config.toml
hidden_size = 128
d_expert = 32
routed_scale = 5.54
balance_loss = 0.00362
balance_bias = false
lr_router = 0.000559
vocab_size = 8632
learning_rate = 0.0099
beta1 = 0.9
batch_tokens = 32768
max_seq_len = 768
train_tokens = 287500000
max_steps = 8774
dataset = "wikipedia_en"
Below are experts of layer 2 (counted from 0) of a mixture-of-experts language model. Rows are named router (the router's row for the expert), gate (a neuron's input weights, with its number), up (a neuron's input weights, with its number) and show model dimensions 0-127. Each number is 128 + 24 x the weight over its row's rms, rounded and kept within 0 to 255. Numbers have three digits each.
Before each expert's rows: a language model's description of what the expert responds to. This comes from a sample of Wikipedia text that the model never trained on.

# expert 62
Description: Opening letters or syllables of proper names and foreign words (Sy-l-vester, Á-l-varez, La-Sal-le, Kuala L-umpur), plus byte pieces of Hebrew and Thai script.
router:132130113108169107103088136110103105125118105112125113140165146157107134151100130099128132137145176123178119109169098102119118137113154122121153091103149136071173145136130101092146136134172083093107136129113098133142106139061120166082153146107107101143133120162134142122086123163137131069116136121135157120115129130122109139122144116132146087134138122170139142085120073119134101123146
gate0:126157102095186115123182138144115140097131114109125146091161167153126167143140100159160116150121141140153156143166105103130126109191117119132155124151133140080143134127128117142166114149127132113103149118127147124156118138064091131108144123101133097111120150097108159117101094150119126079124130131143146123127110110104171132121109139148123155136173115148122139072120109084068125141107
up0:124157119157142159137123145118092109144122162116151134136102153145106107163192111154149165184138134178111116098141131136113117138145090153188177108113087128186112106151137130087107115114130122150121129091133093160126126129089096105117161113085104093159123117133118125120144106127158130119114127124137109110148148135108140132127183121123145151111163181171148129153108135134145137135113
gate1:072127122128129097133077149119138096125117101102134142124117158142086200155084099124148094143161107154132116174126138123154152114152153182123088117138148169135127107155123103122120134114174138117130132155119126149130152068131164122098150098118123097102170125118090166119089107143143133122152129131163118152136124104152115127140147106130117116161156147128146105116112131112136071107153
up1:172157113133158101147152116157123128134108133104156131156151120152146098140118147168098183151095169125130137120108106136115112152110149110126159098111104154114089092108132113117122098143128135192136159074119113077132139137150130137126119140103148124130145123143104131193181111073179154087139112126130143140138129123138133140145122128080111140146120117074136135138146155111112161154151
gate2:159140113135157107134140100112064133120115102118106113149117134119138143085128119161139126109108114124198111115107117152150124144128161159104133141140128158150118089119127118133149091123176128152145115129132159128136151141111134121116155100140127135132159154148097121165173095139223143128105118120168116083128142154088167140087113118135130170161111126132115151115115093151135149087155
up2:145139133121145130103139132112130122143131092102152131129075065132108173123170099116151127076125121114174167121093157165109161116105101126121140154143111147129124082135169092131143122118121165147145150119131150111110152139148126081065145106128116120137132141144121139153101094174126143125095141123155105154110124127097149125087111140152117167108105140180135143109144098123143154118181
gate3:073116119170154119144131126109143115143146068107140170144142137116130160133085094105156144147128150092146123109116162131165143110088125168144119098086159148135122155102160180133144109120100130113124166107142112107119102134124140105146100094159111122154114137130171172124122116122112135126140104115131173166076144112150070110150130112119124121114115089137133090148171099133117115121102
up3:181113159119095136143152152143159114099106129120119133169144142126091098122102120129146117110080119162142118137122088126110130154129097060109166146119127086160155103130099109100119077129155079170138114116122130170119153110085098116156107180134104138155131167115096153126112149110124101118101080148155115123137133138174115147123112141119115101142130124136112143116109124161145163114153
gate4:124120084104159149197134113128094154155128121099113142117109090129138112115125114131176133105076166115115113118103147126178106124116140102132150128129154110112167131157132134110124150099134148136107132152179095144129154164058135111123126128096115131112125140190087109158111133118111150109120182119106152144114135134179162153148109112136115102135130137103184132149111148117126110108137
up4:110161130184106111114126154128117089127088123125179137126163154102105149152107135133084099169157124123118144174113117134074123170139161174138113143119087121178125133125144107130149150139126122133101121087108123143105086112180146095145154115149164121105110118110130157131142128146134162139139103161179101137121145157102131137154170151113102152138095128144086120145091136130134144143132
gate5:094130143118127124092125133129078145133130121119087152178148147157111115093068174130118127141131130152154108127118121139107146156133094120149111164099113113115179092133116119093170110105118102102150178096117141091121082129066168128127137139104114135137127130134125153147137152121092119132125106154132080165107124101147124159133112148112107102128092137114127182142095167124125084120135
up5:101121157143104120125116114133133136119141077121150134168139122151125116120113135114179106145174137136134132114116099093154102112162132109102134173137132162151147084113152098147089117198155120116170137106123112094125095106101113151102141103142141117100119117137177108129136160129123108107206108125156125091113139124116092111117135152109085139174093108122098101125090119136151109126154
gate6:130137151134121140098155110126092153128102129135093170165125149118095135101147153111142119181112150105162144110155136102127126152143150092123171109120139176139159124128130103127107101158133157083152096143138109117142155203099144119088141147096153144113158151104093100097120123102148125075125096137169095128153121127113129144104109141141129110151133134135161126104121093096175160102137
up6:098115118071124106123127099133107139126150147130120137174152148104158137141125180132174103135132151148126144156155126124113145139070110098150128135106153091107121138088155111101163124147175169086117166135152137095137129142100126138120131137112120162098190139140117116101127149145121093134167102109111116115143163101138077138132146083163107083163142107120170119125138122131168123130125
gate7:165104144098103155112130150119155153108132140103117126136112095166149120144137128128115155082078115130163108119117156100142114104112149110137132118142157144161141134070123095113145167099130124092167146160071109105134143100163147135130137122106100157140116115097115108092113126162104151124145131146137135110115144150131091107115212098126113131185180133107144141086142106133132115142132
up7:105141115104107098126133114144106122104143142097133116130122111133142134152141136142151134113117121154171120143077188157150152144091143133107158108158094099111126127158142096131111088126134152137152113108143141130144120120114120136127152155122077108153095192169108141155189112098116078109125093158127113151167107128158171114117132168136126115100167128118110129159088178145111165115134

# expert 49
Description: Short consonant-cluster pieces inside names and words, such as th in ruthless, ox in Foxtrot, ch in PubChem, ol in demolished.
router:070121133112142103154104135127124122175162095121097120122102148130157137114154066084123134131119167109173156136118140138096141135107125107110176131127063157106163123109144128094150114147159117122093137137130130095126124088095135136130134190137114099145133155145146141128106136175117094103145141062115112109132131124174135134159130134115159112090115107140133121092126098099132129144143
gate0:111123120127119117147132155144137095137152160095121137126126178150077113087154149136137116102130133127101140206115145111109125163133120119135137175121122106122132132134104165103112104138167137127125135088119127140160150154094143127137124166092120130170168086103126152149155108121130100124198129121146124117143162130165148172106114121131169124113124123140068130059138136119115101153135
up0:156162152112143150086156139129129134099126148141142095110127139103120129178157127149125141096071119144142111067156132140125136117119132151127117092127178150084126120159109084127136132091078174138139152149133156132103095119167106098082103115144111121084114109108117110150164160115164119110133151154116165134085112176120117121145130155115107148154102151141154132144135118109158148110155
gate1:144139122105057101112132117106138147146145127088127062155165144125158171140131131099129166121129130115139123133089138154116148104164142119107137116094137147083126123098144136097110138149144125126108114084123118102110187112123124075142114191159099073122124164138156083123122104139136114157121091114141137112163125156101165140145134127153120149105097172112131115110139119107116138112138
up1:148140131136132150149132160063140160132141119092132073152175126094137135138129104162126144166146128145131179153123093115160121112112148125106070150143135156131141189136132139100148145128110169159102146152109102138136112106123119146100145137102092117149104097122124123144115150122113168112109102090113143108127170148120123129125127155123163077107132130082145122082117091165125127099156
gate2:161082123160186115136127145131133118127138132110091091155131120158148131177164145132134119102134132150137140119128117116123134161112093134107163169131115162099131113157105112097138132119124168128147154170148156105119128117155158101123144133128147129140102092176066087153133136137148149160145099087120086130083135090158125120150124148169109149176133116109106106070148117100116139141132
up2:142128161171201153099116093112102117110098112139103114123128109129149142135122116124160118131098135140104115111149150105108103148161140148097151186141151090118142140134118147155105115120103083066157166148116113146139127105102114127158120139137105123116119119149125095144121115162130160112055143129138159062131117108086152142125142146153123130155116108103155142129145120168153171137123
gate3:137127155087137098105113138099115169175101097136152196138096120107140144143163107090126148112143140137127108145118148069126112130153090100162171188121116115153150155104146110133163142127103091119145139145145145089148115120097169134175121145151123093139136177134108130137133108169114102118151129116180119140135117099144135128110145118156135153114115160171118113162157121122141137122124
up3:132115087149161096075154164124066168115169101116150108152113088137072131148132156138168106110142158157164125115090131118138143070139132104107111119136098147172112157135108147136120147150126157084121134155158161136119074124104144131145122167153103128140135109095176125139119119151125112164115131160114138126115165178103129137150092128128121148111107133140128121128106145136129136113106
gate4:127104166121183119098141113139139142176138130128110116135135094114184129150142142122121106122112131126121142129112128126124141143109099137122154108126130094103149103110144101097191120127122091124147110164115152141156128147125136166112143147186159110119113166136117071146115148112138055111098115166109099120149103109101128106115158109118092099063152136134089108135172140141151135102124
up4:109120097147144105160120106134163134127140140093136104122131145114103126148143115111070154116131173115138085098106121144156098085097127070145150109122079123134154181153131121114136131134101126149148155153125144137133123105160145158115165168173120122137144130085161135122140145105191112167132140133119105128114126142107153195149115114156158121119136161130089106103139122098135161155141
gate5:131146133120138150121158158124139134143131177127135134170120071169086142109145113128155168099149139085151146118121116119118131165116157155151176103130112127150180111137149121135115115136123112119105134115066201091157101097148114112139135131147141113161139097134182106123152086125117110102132131109125163107115107127121127121161127154085105138158130129111160101114135138120121155121190
up5:136097163130135116096125145128167160150136143096138116154067115116118102100115123136148115127157120145166141120066135129139113146127150187122102114157143154119152071158142132122151120167139166118103105112082158060123120145168150115118128078116135157161151138171149134118127095115133117145113107122146119131111125129116136126093138105123133129157105083115183109133154105131170112119147
gate6:123137146117103133173135137158142089170153125122097096083118152123131170119122153128095156116112120140161131163135132139076133142118170128105134147096137130140120118100114170128115111104176145130081167153105162137121081082117127140121105123129091100115136145107149112101120113128097097125139117113118145128132106139163143108178123116157135115070115068109086146145175154150158124135141
up6:116103135086127127141184104139128153139125112129138123130128099150136090172126129132155121130158118105098084129109116134123144141114135154143154154162146054117140116122132065148091099160152143093155123152127120126131125121124129120125157150131135148154138099154071120155138144119112183135102107149153102128102154112153118094088155120084123165158180164152135120158095132130131111105168
gate7:089127167168138123103114138140142125149105126122108127150149103186140131096130088123214116130118153130136146163143128109134135151097145089137102117083126124125141157129164094167095103150144117134092149123129131158152124086112119150128122158133095113093181081146087127112120120143105124146131153134152083113151114139128158120128121126122133126086112108134146151088138101132139178100084
up7:151116154101156107154120134153130172123135146122133129147142144158115105117100148139178131114158141117138159154095126126145141147128124079163143154151146176150165175109129108145140125121108118120101127136132147149162124134103169126147172109142106169151121104161071134109144111186108099149128132176145098145133100109136149110128130130097131130102177122112081102058160141159142131129131

# expert 38
Description: Round numbers and measurement words (00, square mile, year, million, km) in statistics and tables, plus first pieces of capitalized names like Bar, Mic.
router:128127155112164084156099136126090066161115144086136108110125168128136116150136099113142114117139150149149099152168091139097130131125172118094169090117119164126127084162143100111150118156130091124099094155149106120121115136113125124128130149096128086100159158141113127141122110166131124089146120087108148130132175079141101116091111087121122113105113078141119113084130120110138127134143
gate0:141068155132162116111125139141103109173138148152098113096136087136108170119172188125115114095117097112118142157123085163129096133148140119165141146109128147104117100153143050150128098132100109132123083148141119156161123095132130167105100116138146130138131085133140129158106112172130140135150142124119127153103158138145089149121172146138135153102118110133117157157148124149132110135088
up0:155121102132150139138135100092150164115102161120154128134110111147135096145131119126143141181141132124121095078150172145136159109098124144102145116143131113175155119133133198106119143138174155109119139102129161137110119157131096136170181160116134118144132192119110091087146157119110095127111123121139112134152141105150158127124114155129097116139161100155107083094106154113090129145158
gate1:140154113087111164136141109169130097137104132122115141117123159132144127144133130128159134172117105146148119099166144135121140147187137155116138126138128154162093095122111053070140118129105133101086161152131108119136135143134132114092150131059106152104124182083094118112113128135117118142155116104082140121120151121145145115126135111092165131147153091155109090126105130149101119088120
up1:139088146103068154113108147157131097142132093113148164143142142149145122143144130155132103184139145163153126138158101145141096211129143175131131144137131103159129116080105109152152111145147125105130150161077116111153146160127120143132122098052149132144099127132140105104118120111102116119088127098119152139114140115132138157129149093104165108166164113132100133115135147150126136114125
gate2:130116147110131111136136136144154134120155104107149139129113128160084083092168173117116128111159143098127086133151155120135145120140149146123127109121125160144160123121180124135139113117124114128101140133123182157139128174123138129082132110123046152155153135061122159108113143145089136123166139142123120122134145062107126121148128110186125125140159135154116133107162117123101118157181
up2:110122152097157169121107140120110098114142176151158167086116131157156128138159128129147105138117109129140146095135156134101114122162146189147117123126116141079123161133126155139156115159153133157125125081137082135073167141170132143100100146130097119160148139149090123135130179136126134151129158146123164125197087146106115114102131110131102110123126125096110168110131109139113158114113
gate3:086104117128148109157119121127122109121114146083112156135131154133148112167134185143165127146118129144084136108123112141111089177131120156138124131114085094094158118082163136071096196137123123135115171162165104148095139139141113126126142074117135134120129140116099071111146106109113080122141148097125120116129108157154076122120122132125145118109134109132147139100164092142130110144134
up3:147099148077139149088127139107108093154112158142135146080182170125122133147138112170162118088119146093113138145113149144133135128135097103137128119156113114120129182099114157148134095131088139164143150091073083116111134124116119113111144118138119123146120119105145141141100149056086156111164092156111131097137132120112106150147155152129113142131164156108164114157134132164111120145130
gate4:170147130143167091141151117128118117139167134129099113103144150134145114098151101166124141142126084137115176148140136147141118122140131146092105124126116085086124125167136109180142097159104109137093091103166126175144107162145081155105160180116112166144124136134157121144091099146127123118079158107119128165151133157108138141116152111117109166168127116122127118152154119131155079153115
up4:145081121146098105102092108089119136111179098142128139146149088145118094104138151106107112102169124155114136151096116180156138110130117105127146143105157173104098102111140140111136100100129118126164105164112130133090146108140161112124154143132126152117120135096159166126157145098115160144136124112127159168112130120108127113118134187090193118123114135121136063103154129137131158119102
gate5:124132147114119158145090139143136079114125154077120093128112103127168126127090121117168161131141117122183123183113089143128130132168152115095168151132142127114163120125119107098119089188133132152142105128125118174136153144121087168164145138139135138110162081142137098096151139121104079143098128103149152158119116098106147132092107109144118119137148109130123139122092103144084104143149
up5:144177128140117147144114105128121103141128124061115119111117109135132143145077115112155169126124113101155145185132096174129096140134146100148145121163124125151147105135136136146144080187126121141161109129138108184125124139145082171189132123165135165120163115144100118096138144081117095140126126143141146188117112116110093119107108119138141124135127105143132118141087146148107101143142
gate6:100129104131165143150121135124158153117136148059095094155126127108132153136142150096129095162139188131134155106134110100144099144134152126142119111139131111116114082091154155147098123133173125131110107181144184079117076173151159164145120129113114104105130113156152118147183112143121119110141144081146111132134145122141108152133115124131123069140117120127112148129109109160159145112132
up6:125134115157162161144109130152122117118142136107155123151087130133105104110119127115149120160131122134158136135154109119163147122161103137148129154141133096161094103148112149133093135119105101112166116128079149122148127095135102113160167121153132128111151134158148154163112091142113152109088100039101128151109156145132066112121128149130149102126096121104146100142064116148180113140156
gate7:143104153132137142153135157157116091155095118112115078115153089170138082108127137130134121144138132128140125159122116154127131127133140096107167158092130170115095139133141055126136139116130167105155131119152088114140112142114147163123162093138167117127138075187121125169111117072137104122118124127083113134162145115126105092085115146149152120147140138145092126146127140167172123129137
up7:087117154148137102144193115122137124129110127117188125151160133139134105158154119128164164140115154112123111069170173127090118156145122140144133117135102124080138112119136145130145123095148150092136157140125140095094125134126137115112157105125080152144135088102153147099156124125094139118154107133116152115102111084123123168122133108142112046122123084103116135122133136102167139140095

# expert 23
Description: Final pieces of adjectives, titles and names ending a word, such as -ical, -able, American, General, and the former in Performer.
router:150125121071162124134125134131108114137111117131124096123176147137129131177121132165130102138086142119153105129138115100108152125118187084134126088121089157119152138155165110140121140175164101075123110122108134118124131134093125139107178148107107136127176145171106168168106114168111109085161148124140158113099113120156110136133107145105127114112130125134120124081148098089156096120107
gate0:109124093166101074130128131141164145126108135107103149135157093131145116074092111158140136136132162115115165122116138136119144081094152134140133157141118096101126136143101082136137076151127144093106088136151155105139129116182123167128138130140099177115163139164096161135143094150152166091149121112148109130086134159095128122139138157097144152163119116122163120119099158106150140112120
up0:148144070145154077120115156135135126129156132162103135143135123124183180150122122099138142151109130112165111143134119174156091096149143129104134150106105121143111160108120069168142155121119139099118169148172138093134141131139123108130126097099114124107159130094159141105094125157114127133118138119183125137124118120128141120145155176167126156101114096108072103162098101154122137109129
gate1:112100146150166140155117112148142130110128141163149141126150130143153139124108128166118048147112119127140084118122118152136140114139151142136140095102100134117142101109135101142136154138125138162159144106108093106110172123125110140164142151160131142161163093182129139122186097131077110074183127098111124128095141110103138100163110120159145085121150147139148145096132116099162110143143
up1:125126109130131116099090146124148124130137105082131153135110106153103134135113128124127161105129184134122146128122115088083131155161142123116114113159119122134157159131060119117136100158091127145102119133187153130138094148185124103114089066125122106102134150145131096147099148136160138192113105109127142082135122168138100106116151096123146129142125090125108117159120133188148126123122
gate2:130122133080120145102116165105119159154140093097115125110188121155151127160110130075148127121110151148087096104143098144119148144137093138141102141117138147124186089128155088156113097133071126140143101100133138151120150102146172125117117152148126145158103112150125097173145107127129113148129131114102125139158101105130096164137086121139128103153155158166134097131183141145141119112101
up2:101194145120122108098133142096109139133092114151125141099148143153130123139194110144121131108157126138118153163153099137152176141082105133149080125185142116145178128114155139115112113126105109110143113099131166133126179157140151098142129117109124130154104106145128089164099118107109122126130141122119159150132111122109127119138092168149111129146157107147097113084189118149128117092096
gate3:100131152111113157122148116120126101121171110112131143131143126173132151134128137119100144120109130096116143099121100152118129088180113111136153107105146124117077135112180123102114183173127140103149155140155125135044143098140106120164120117138097164159160090153191151137115099113113147141141151107113126158133125118131091092109138160099134122171115137142142130160144098138105109123098
up3:096130137119149104067143131128110145144101114175112120120098138155109134144143177102133145136138104136155129150100107143119190137151138135118143092178149099152099120085162109141118145168118118106116115091129127089096108130126111083110107162100146142144122157146141144141114089158117082117110102124113127101109140135138085106080131178123101096152077112093139126107146127133122106115099
gate4:114113112086154102148155146111133057123110113127138117099167111134111098172157140147148133185122124150136117105177088112122110127099142131138119149173144109105139136121141150117125128160148116144139112095151118157112125095117110153148078131130138143141073167154092097076123120126091115133160121166083130131082185123081130121108141116121153102135149151103123143116109118143125129134146
up4:140142176102083104134101119096178118144141114148111125114158104099149078107106109123093153084154094124168126116142114127142166146114152137113087161179127106118141174144127090133108121138137147115117112115153156131085138148104178119133106132096127166147175103176107125109104088146116146111102120151106097125129134116147130133146158088095110135177110141141112120119123092138101115131115
gate5:143078103105128141154135119089144143119112127108135122096176118144090158104112119138127143139097093132100146101150171100107213140105145146066129145102138108128103129113133118086154102096141120096112157101105066150138156143106138110152103150130134164167120127123150119127126145138133154157128119141108130137142160117168104129135129115096156111101078151105147127160147118133111094118093
up5:099125130167102108149107146152172135153123115129152116119144090125139089106172153134122101126162171110151102153075167112130110117121141143145136142108144119172154103146123102069149141106140148131111135126141138126106105152112134114096158100148101137138166130096123114133120074087163099167151124121152121134134184151112138115096159165118122130144171140118104122158146126111069100109100
gate6:179137143088142107074128111153092132085088133112150133124106135103148136194153131160151094189111150106092100138104150139103127167092153125125145147135188102129137094097137152124094141123134125104134097149144152166144121131114153110120138157105126090084115124164113114143101116131093155097132143131137124127079133137138120116127128174094124119142115127163149124096127113155101127126109
up6:098088164128115081079124095172125172122126153161154154133117099118159110129126115131119133093120163090126111150094148098114124123109127118161107129113124129138132132136139102147084161121126136114148129184105113115140144175106138129134155126126116169154127157114119144103147163105137154090146120155105091139158140092131173129140172136148107156113148059153141112139104130143079109163120
gate7:138097164140145176100189123077143130100126125155164135111141116099119088115073164165121090150125132158157110130171138174126117132131126103112102111095143100134121116161132116132088155139144117119109112115098140107126110143093136149147159111110157123135137139152130147164111144140109097101084177138130114136109100146175125096108117112135105112115102102079129134144122130103138089178114
up7:103120155155169117117159143116181108135099124097148154131138088131096129097136133129129130101109161118134098119107147147114156120148143103135121124114142098130112112103090123098114142136164110131077144164146128091148095134141118141169147146126091122133120140146128104155124126178105166090133136077111127123154100180150159097134122116158165133134093116094130118187137131127134110211131

# expert 58
Description: Single letters or short pieces following a first consonant chunk in names, such as g in Cosgrove, mon in Drummond, ash in Pasha.
router:125115093133119067138098140137098089169139127091110121116172131119133149131140121085117112083118146115148113135165135106143124135127144076113172110140113112110176139128164086123128147140154086100077133155101127134140093137144145126122129145116113120161142149177136121157122177149128106169118149133172143133099114125174099152129125136135164148134132087186134098129127091133133147160142
gate0:170110120091154094125144130120062123143109113109127135076116143140125119128109173103108162118116102113154125155131154145115129135128116112127132151134139119140155115135137093091138084116124129090104143123139143083125127149125081160093092103130103133142146164155137138141165149078099156100129141106129119114156094131156072138179101125163149152132108085152114110124118149146146150064132
up0:125088112109095153099138095122092129122118143139134158110137153085132129116132132161162129149116135165150111152163123106104084126109128191161138171129138175151097147119109127114139166099129150145092129112117080157113149129116114088115129148140093160157056142171119109147131132151146109133119129133177130147128127161110118097133120154083151099106144136149185135120135152109094117135132
gate1:118116109158110150156135119119116127121179139149130101148114125157176134149117114130136101098104104130171092107089147089126136146135148105105111120159105132111139115135089129067110146127141179137123130114079153096147109138093098095131122120113073107116155159160156114086140156132118179120118099116104116156126171115113096145109162117111108077120136132132127081088109110153128149148113
up1:146120148107089126101116108158124141093148101152086108111147156106140124149106109136134082146141127130165071146099112149163137130122142137152114112073176181142140130175121127094139129085122155078135114133115127174122115130095158136141124113149130073130088110121124113086125143146114116084129136127131127126140107139137078088081117113163094130119099142124139132118166123149136144086107
gate2:133171146156132130140142130130130107109146157120122163140136126139113109139119177098138143114138104076116134132170090149108113131136102116135150150161111135114139122129127109201144138122131119108133097137139145094116141135129174095111094112127126124162139106117098186128126129160092122105089118107164134135126159145133147184118073112149119123137141092138028132147102114151113124161145
up2:090163135136113118188120114116177122111092110106153130136109159122147091145172136089116094106130144140094109151105162184119142171146125154084114146154136148133141136143127115145146108110135129114124113132117130132130108154124142113180134142084096139131148144153139098117127174155104170136132128128123149082134101174093137098091139111139066097125102120123126094129126160128083101122150
gate3:163112124137144154115180121111102113163125144105135133151168151091116155147088142089165153108124118093138145126115137123137106101091109136100104130132173094128136103145134121168099126085091145147121122138117115157089124157097140107154092138118134122115117160155154118135162159079091080157133165145102175143148147101124138125131173106133145118154133077133166083135107138131111135143108
up3:168149133118116141172115149089125153108167119155169154146119174113125143086107158104099155137157114120115125117150115114163117137151141128139150138131080182153105135089131148147153122169105106164122090091076157171124151154151146133096112115108119133151103106125146127090078104168135147097149132091089087100106134113133163144128137129102128117126117149160134149152114136146121136125150
gate4:105121109141109138090065147118139144073147137099164142116179193109105104153100145108122112157136121114116133116104113098122118114122094146106123126107130121109127122102146106155127172100140129111131105166148119106120087119118182118162127105128136173161136096104101121162165144108112142118084084157128104145138134137126094074098121138167133134131106117149087117128115118093163107130137
up4:126108142096140138122170100169135112114129127101164126146096088191129167121145151161123101158110175086164123108142124124130120110156132175115098137149114106116124111145134101153162113144126141074133148167146112138125143127150137125144106147150147133110167128187156079153138141111122161149116109128100097066130161120146146133161119098112126123136125118159128136103124106129110101107188
gate5:162138134131133144140130089120106163140126108141131130143158109156150127142158133089134104112141133126134098136160133143133141132122120152118132110072139183089134125132158092171142152120154145134132136118117146125093116113095108124104137118069147160128132096115130146081062120134150158118155151173171155102160076139133120098168112090156153148156116174115159147148153164095147128139107
up5:109051140140157112125139132137127131107119125112146118122131132156188106127107128124126112090195142135117078138107115123158122068103155150116130134090157146129145160132131135187141161158107104154120117139145117115116131139104148130180113086132131132082137095109116125100148127100167136123144106155162157157103162140115110132133110072152139097132115132152153150135152156115140090124106
gate6:138174143144154144140104135165149135098110100112104115122116136178095128139129093108127145100089161108122145149194125119076121152092154071125124115110126139120142127132154088133074154152111078140156147175135112166129129086135155115102139154130146054167118132126125122115102131137108108142126135141122134134150147141117126135106115162119112115136100158122148155128153112170175146125137
up6:156142139115138146139137177183171140187155142078110110134101096169096101145092142197122115138097116155122099125139135131110121096119143100129177124136130135128140146148120110117086139139106095115114130159148155128158140106098120099133119186174116084139130106150128174129090126150140110150161109159115125099107149120120157137140116168133131105132159110146107153158132137127121148138140
gate7:154133115113120108118114156158133121106139087123144140120103127128113092138134142158160080124123132136092127127123147085171087130123109107162153105147162121100151121152134123146131164128098122124112113153078150136121130135121154160092172170122101116134175141106117100167110101148126100108135077145129127109190123058170120098162131136150134120132179124167139132132140081129155143120117
up7:094129155100144150112132160151163130160120134151136100113152133108131132128197162124136113107116097097109120132160132107131133147088108104139079116139141099131157145173170131135115134119124162107136123140115078139112135114143135121110121203166109134105088135116109112107143052108136121137102135152141145139107137137089113116148136164134183108106161162140143147126120100136143088084130

# expert 25
Description: Whole numbers and number words as separate tokens, such as 13, 5, three, usually in table cells, dates, scores and counts.
router:129120146110154088161126151110112106138099143119117133106127165127165155155129125108094098120139146133145128139164078124103121118110154126101158122091128168115143093160114102132143130153133098082114053178116121121082125129132137162108155157094148140158119131153107136152138120145170109115147161100117156141125123103148124124112136077064134103086093103157123100103142122104136112117154
gate0:151127124126097170140147151129099133141119161156141098121093161135171105109139161065110098122111131099127128158118107119115128108148113133152106138147150115111128089112160094140095114152135172119116103095120121141111153151112061168144110200113169089187123103151141130133123141126176139163122154143158144142115124128149119127138139095119115146124086122107102092114132165131120122111104
up0:151112128151159088133138136163138122164107161103150059078114128123118156137164154112109115099176165108101094168117110120075121125131113155136102119158138106157115074124154128161124142115103110148128105092148117165148106159128077126135126158094140096172104127142156119096125116148131094124131123128133147134074144129131121145121158103129080137112106132115123098108116118155148097122103
gate1:141124177119117136153128140108128120145076145136165123133148135110097090147068132123120136103115099149082102123109148106169153158089121135139156105101120128115135141147081167138103113090129149097143127133151121112115124115124135144119169163106135122109141136078075160147082080120103126109124140132124097107083150149120131135079113149121143184129131120135134104094126103111123173140172
up1:134114157145113151115098098156110125116114121161105133142171103134083107153140166118099112105136120154131150121173124099123151115158133110109152148095174097135088129151087134154119104136117152123111126126159142117092100122156120180137145148134155128140170111118101097155100131100115107089130166119117093132130106083141139113076079152094184152108133134144123113096128158097109139119167
gate2:154149141110130084104110102136104114182111155123081116140145108145140126132194142109116076096176134157126108138146125118110105110138112148136134137163095118086145152102109123109139173122122111117174121131108187137139100130081131135123155151146164154150118113101157132130108169119152143100126142123080102154140107144152126094111128119097152122104150112106167125189123148123102118123107
up2:134142160128174163110119111118195147140115130149109119157145143122161091154124142094158121144131108084111089089108164109138137110150125143133118115086118155160110173171121179115144173085167136131106129156143122128135141097100138114116125127112129174149159129129143115150112107108142143129145075115167110143102124123136093105184170110101100126131151146139124151123107108102113127089138
gate3:132154098138138098190150142128124117109061152124132146119112132121160167133150113148132121116127127095134117134135160157098123094111153118098141106077127105124129106136123159149118107089079132135132143183088134101111098135143097160121108112144080176102148131169112101166124156111126073144150077123100129138120130105160123140121113126107134115075132159150157124107148136143145127102151
up3:146124140149105087078124157066117097116136123146126177090167113163100127120135119132111140139132127070147130131122120130142128192121116144111182156145113091124107156121151093130078147125095146122118122114160118107128124161120135089179156134104174135132132156106189142116134141126119155147158175147126126122139147105121148163149139131116072123149142120117131115159117103115121111154126
gate4:131193123088114141121124129152144154093097139114144114118088135159133099090162110137104099129125090121123114139119140103163163126150169101136117100169133134098145116167116133139112122150114098129127106100114109165143093142119113128114161135150184112158101133141091098085129128120115139130121128136123167096125153125093177146156155121074116112115159122122187099122158122126154164126174
up4:122100142147196117134143104098136137161112110113122101141153105096120198169124119097195142113130161121145141160131140106114131086111080137094156131131131151150129164171111175150137125087123138137105154166130140142100123104138129107149107093099084155145141138133168132121137153142107140118133088162119140073131111105148099142113096128139152126129108121127146110133127113163121092105117
gate5:092119126144128132130150149095141106138136146141102152100152082155114081122118149153128161153152115139155136115111102115107106154151086132147153120096130125131148160127144162126134087137169155102124128087170152126131147070077132151172098163153114147149141076115118108128112154103114101147135132104127142145181123114109101119121087176161107121132137105089110121123115104121119076114098
up5:160114159124154118115151091136084139157125132072142121100120144146132140127130107159155100109172119119121104120136137140155154126128148167142108091168093154115154154173104117172109112113100080162144186128102112144143120133141106136108181126156132139138127128160114149080114133106165125123150078132126135136066105168102125118152145153109146140122146168152145112146152134101099128135149
gate6:128102133162143142103139155099155083147143096127123106146165132098152130127140121129174094119106142115123174184111126105114112144145098136112148107103107135154108122105128147141124116140130126182134096126140136091128124124133078112165131138104113097101142146071101115131138124068106118131121130151139150164126118127120089209126180105169140126133174120095143133124142112133165148128158
up6:110134149131187135147114096148137130121109139115118172130093129085154157127084125100088151110135125127105132130127097142085122096127136161112091119088105158134116101150106100108148105138097181095157127140155128132149123129145112137091102142092126134120132124140093119142166166109127100093153120104146195181126124084144141116121127124116123105129104097133100150138139195167128160127120
gate7:115117131127132139144168067093148119119117088120138145110101146125116134114118136114105187129129110144131148140144134118126158121114132105098138138091111072096144109145149130115174169111151129102140163154161102142149146111110135174088107182197126185125131123156136135164089174123113164143114158102121147132125142144115128120094096117116105140133109152158136122120125169141129175143117
up7:125076140101134121089161080161160142130104142146123144142123099106133126133082129127139083095128146122121147128166131152124139137144145134137144145128155081101102114091128118142160146105105138129155135139134143156044123101139143154079098142136121148113146122180167080139114145100140134073108121095147103101124088153153148114119143103095167108117152138114124143103124123131108153144157